python train.py --experts_per_token=1 --d_expert=304 --activation="bilinear" --moe_layers=[0, 1, 2, 3, 4, 5, 6, 7, 8, 9, 10] --router_score="softmax" --router_cosine_scale=20.0 --init_std_router=0.0195 --norm="rmsnorm" --tie_embeddings=false --beta1=0.95 --batch_tokens=65536 --seq_len=1536
Below are experts of layer 5 (counted from 0) of a mixture-of-experts language model. Rows are named router (the router's row for the expert) and show model dimensions 256-319. Each number is 500 + 40 x the weight over its row's rms, rounded and kept within 0 to 999. Numbers have three digits each.
Before each expert's rows: a language model's description of what the expert responds to. This comes from a sample of Wikipedia text that the model never trained on.

# expert 2
Description: Sentence ends, line breaks. Sentence-final periods fused to word endings (ation., ity., ).), line breaks after sentences or headings, and opening quotation marks.
router:522473463538523509503513469510489567500572470497484450524593426578547573449462458479579571501518466532503522471482523441398534490452453487555483463515489522540506465483499494442484509489529505

# expert 4
Description: Word-internal suffix pieces. Middle and final pieces of technical or biological words (ation, ical, mat, an), plus pronouns he, she, it and "species".
router:503473488548575469538452468488473487543530453473534543439502470471497490481522476552466541566570511492562517470515476578387512476445407476479513447506582528452533528483517519516475556594463496

# expert 5
Description: Place preposition "in". Preposition in (also at, of, on) before places and dates, plus institution words like University, School, College, States, American.
router:598489461468493538500461616444512487411480491533492590479484519527483486461551513489460534480475538533464471453478516500444500472484523471475532508554485568542496539543490499503491550467437522

# expert 0
Description: Table row starts, headers. Pipe tokens opening table rows after line breaks and column header words, such as Name, Title, Votes, FW, Date, Nominated.
router:432487492512465464482463477447478515412546419468573481500480497490473487443506495523466458524465434591518485470550485572576528555519479529511549528437484407484626504499565521520459501529513502

# expert 3
Description: Conjunctions and clause links. Coordinating and subordinating words joining clauses or phrases in narrative prose, such as and, but, while, including, because, where.
router:436509525518510517406499526550516458438542501475478565456465512491523562543532529484512474466559448530582504516520580495579528494459539438544471535433495476492550505529488515560514586558468487

# expert 7
Description: Mid-row pipes and articles. Pipe separators inside numeric table rows between cells like scores or times, plus articles the, a, an, one in prose.
router:517425423501496554464465470557494535497489467481504460464479574519483638519412532484500479515468457506562537458503444513463498449521498452594588538524488546545492495519468568457505492494521482

# expert 6
Description: Name starts, institutional nouns. Initial capitals and acronyms beginning names (FSA, AVRE, St) and descriptive nouns after articles: Primary, railway, private, civil, musical.
router:545511483448494457441462500424492523446488503503493499455472563485474500512443488506491521481481511508479524484540517514549490469513484514541505444489516566578511519435440543535446568494470517

# expert 1
Description: Digits and auxiliary verbs. Number pieces in years, scores and measurements (1939, 66, 4), plus auxiliaries had, has, have, was and "born".
router:478496419476458500443476441493446541531491505510489460478465495460515550490509476482519495484425518482455520495488431482550543484443551464464540504497542525490521466506522483499556488515471559